Weights of a small mixture-of-experts language model, trained from scratch on English Wikipedia.
Size: width 256, vocabulary 32000, 48.1M parameters.
Below are experts of layer 3 (counted from 0) of a mixture-of-experts language model. Rows are named router (the router's row for the expert), down (a neuron's output weights, with its number) and show model dimensions 192-255. Each number is 200 + 30 x the weight over its row's rms, rounded and kept within 0 to 999.
After each expert's rows: "raises" lists some tokens whose logits its average output raises strongly, later layers aside. This comes from a sample of Wikipedia text that the model never trained on.

# expert 0
router,222,171,141,172,236,156,234,214,278,243,197,224,223,199,159,205,224,170,202,155,181,192,179,200,190,219,188,205,186,205,236,257,179,177,212,235,249,220,212,238,204,179,207,171,217,187,194,200,261,195,194,203,252,143,165,200,156,165,182,177,221,241,201,229
down0,220,203,252,202,150,256,203,257,188,209,182,144,251,207,186,189,154,220,217,284,215,193,184,199,195,215,187,165,231,207,200,236,231,208,225,188,174,198,164,201,186,199,180,224,165,183,216,213,219,230,151,162,193,223,232,161,212,221,203,214,172,223,206,180
down1,178,199,218,179,242,217,215,250,178,201,210,150,167,167,191,287,185,177,209,189,204,214,199,142,147,224,169,169,206,185,222,179,192,166,250,173,194,181,169,191,166,188,153,208,134,194,249,162,148,223,181,199,179,153,189,222,174,194,141,241,211,228,209,235
down2,262,196,175,223,253,257,176,183,190,215,165,162,182,221,222,193,224,215,224,221,224,179,237,151,240,203,189,229,169,151,225,238,184,221,213,142,203,165,190,194,142,180,199,177,227,224,157,192,216,215,180,175,174,188,220,188,192,191,214,207,210,222,195,208
raises: " and", " ", ",", " (", ".", ";"

# expert 2
router,184,198,207,226,173,246,167,198,146,211,173,191,195,226,151,171,182,233,221,193,211,122,154,213,217,233,242,214,180,177,193,214,195,230,203,159,308,201,193,188,195,200,165,195,202,196,179,179,226,215,178,122,167,231,213,204,200,186,220,189,222,166,215,166
down0,168,214,174,187,213,164,188,183,214,215,152,214,254,217,194,223,201,220,266,204,195,151,217,137,201,221,193,223,264,220,199,200,231,185,167,140,222,177,180,229,193,183,208,203,230,255,186,176,146,198,223,154,171,189,189,166,239,183,176,231,220,148,168,222
down1,192,220,216,205,195,233,208,105,209,209,237,196,215,187,200,165,190,198,222,162,223,185,186,168,214,200,165,208,196,241,196,155,172,178,200,212,167,189,155,221,233,186,237,153,151,181,198,199,194,234,224,207,187,241,226,213,192,179,201,171,232,217,203,187
down2,197,259,235,209,192,177,229,153,202,158,153,231,215,186,182,227,242,223,174,245,191,212,223,173,217,217,173,203,188,192,219,215,249,205,175,218,200,169,215,186,238,218,236,207,268,267,208,234,227,179,191,219,206,184,160,227,264,226,220,253,145,193,214,250
raises: "-", " and", ".", " of", ",", "'"

# expert 1
router,228,184,156,214,260,211,204,248,119,228,162,226,197,229,222,194,261,228,191,189,157,256,234,187,227,221,160,186,207,252,238,178,206,212,232,174,178,175,194,190,182,224,236,250,252,235,257,221,189,175,199,218,215,200,208,205,195,183,229,203,199,139,219,180
down0,241,169,177,152,168,152,184,176,118,235,200,210,195,212,163,161,213,176,173,189,221,211,249,178,254,162,160,166,173,210,190,160,248,239,191,183,160,176,171,239,174,191,270,186,171,178,196,206,172,213,198,182,218,168,235,201,224,169,177,230,193,183,168,168
down1,188,256,237,241,222,143,166,176,179,261,192,164,211,205,214,241,204,181,195,191,116,193,195,281,247,228,206,178,156,153,246,221,211,200,198,180,162,195,195,167,187,205,189,193,202,163,223,225,207,195,205,216,203,188,190,207,174,142,154,202,172,202,226,167
down2,205,241,201,200,211,182,170,132,177,186,148,142,178,217,218,242,203,227,157,224,153,227,187,261,143,256,178,160,199,182,206,174,211,201,181,140,202,169,206,207,227,191,179,213,220,199,174,218,176,241,227,175,233,183,137,269,219,175,187,227,171,215,207,164
raises: "-", ",", " ", " and"

# expert 6
router,162,193,240,202,164,231,243,172,254,170,223,196,208,114,230,220,237,218,206,238,210,205,265,194,207,164,167,185,232,191,161,199,172,217,129,189,155,194,192,155,240,188,216,209,172,192,179,221,160,213,192,212,128,199,232,215,223,148,142,213,199,205,217,219
down0,202,166,192,196,180,251,197,151,206,245,181,280,206,226,191,220,237,176,198,245,199,204,181,209,238,194,185,188,231,209,179,231,157,179,171,219,157,206,233,189,213,212,161,188,242,154,174,227,214,234,213,204,186,200,197,222,234,172,230,182,217,201,173,187
down1,217,182,172,222,224,220,216,225,249,235,208,164,223,173,224,179,159,216,197,212,220,206,240,193,206,183,212,166,179,225,171,191,208,177,193,187,168,217,221,223,172,186,199,228,228,215,175,186,216,164,233,226,257,188,157,183,233,215,222,181,196,224,325,225
down2,240,143,267,129,196,215,228,220,213,245,194,213,195,242,222,204,184,173,221,181,259,160,190,231,198,226,264,211,248,246,182,173,181,169,197,209,224,172,221,219,213,250,147,201,251,155,192,184,202,188,243,194,207,245,231,163,189,210,184,242,175,181,202,229
raises: "-", "\n", " ", ",", "=", "==="

# expert 5
router,248,201,165,292,229,175,213,219,234,197,196,179,200,191,184,225,155,201,175,221,207,203,165,203,165,138,208,184,206,188,149,182,214,191,205,224,176,202,233,179,211,110,192,204,171,165,255,188,237,180,184,190,181,185,150,186,178,261,184,135,245,288,178,183
down0,162,253,189,234,133,247,130,219,247,152,227,219,180,231,251,228,189,244,201,212,192,204,189,141,171,181,175,185,196,208,201,212,243,193,215,203,214,227,225,212,238,150,157,195,162,200,212,185,202,187,224,200,201,197,152,210,162,206,231,216,195,258,206,219
down1,216,186,215,167,184,202,286,226,224,170,237,238,178,207,153,169,220,214,184,190,221,206,172,202,215,196,199,171,238,159,214,149,181,186,220,182,199,173,220,226,192,222,236,240,212,261,165,239,235,183,185,194,194,179,226,174,142,200,180,251,221,164,182,225
down2,179,288,170,177,191,233,237,203,191,256,211,194,217,203,183,181,164,177,185,194,213,178,178,141,214,222,146,183,186,208,156,198,260,129,212,247,210,189,194,164,215,183,230,251,227,171,156,208,227,196,171,158,187,197,218,201,197,195,203,209,208,163,180,177
raises: ";", " and", "'", " shows"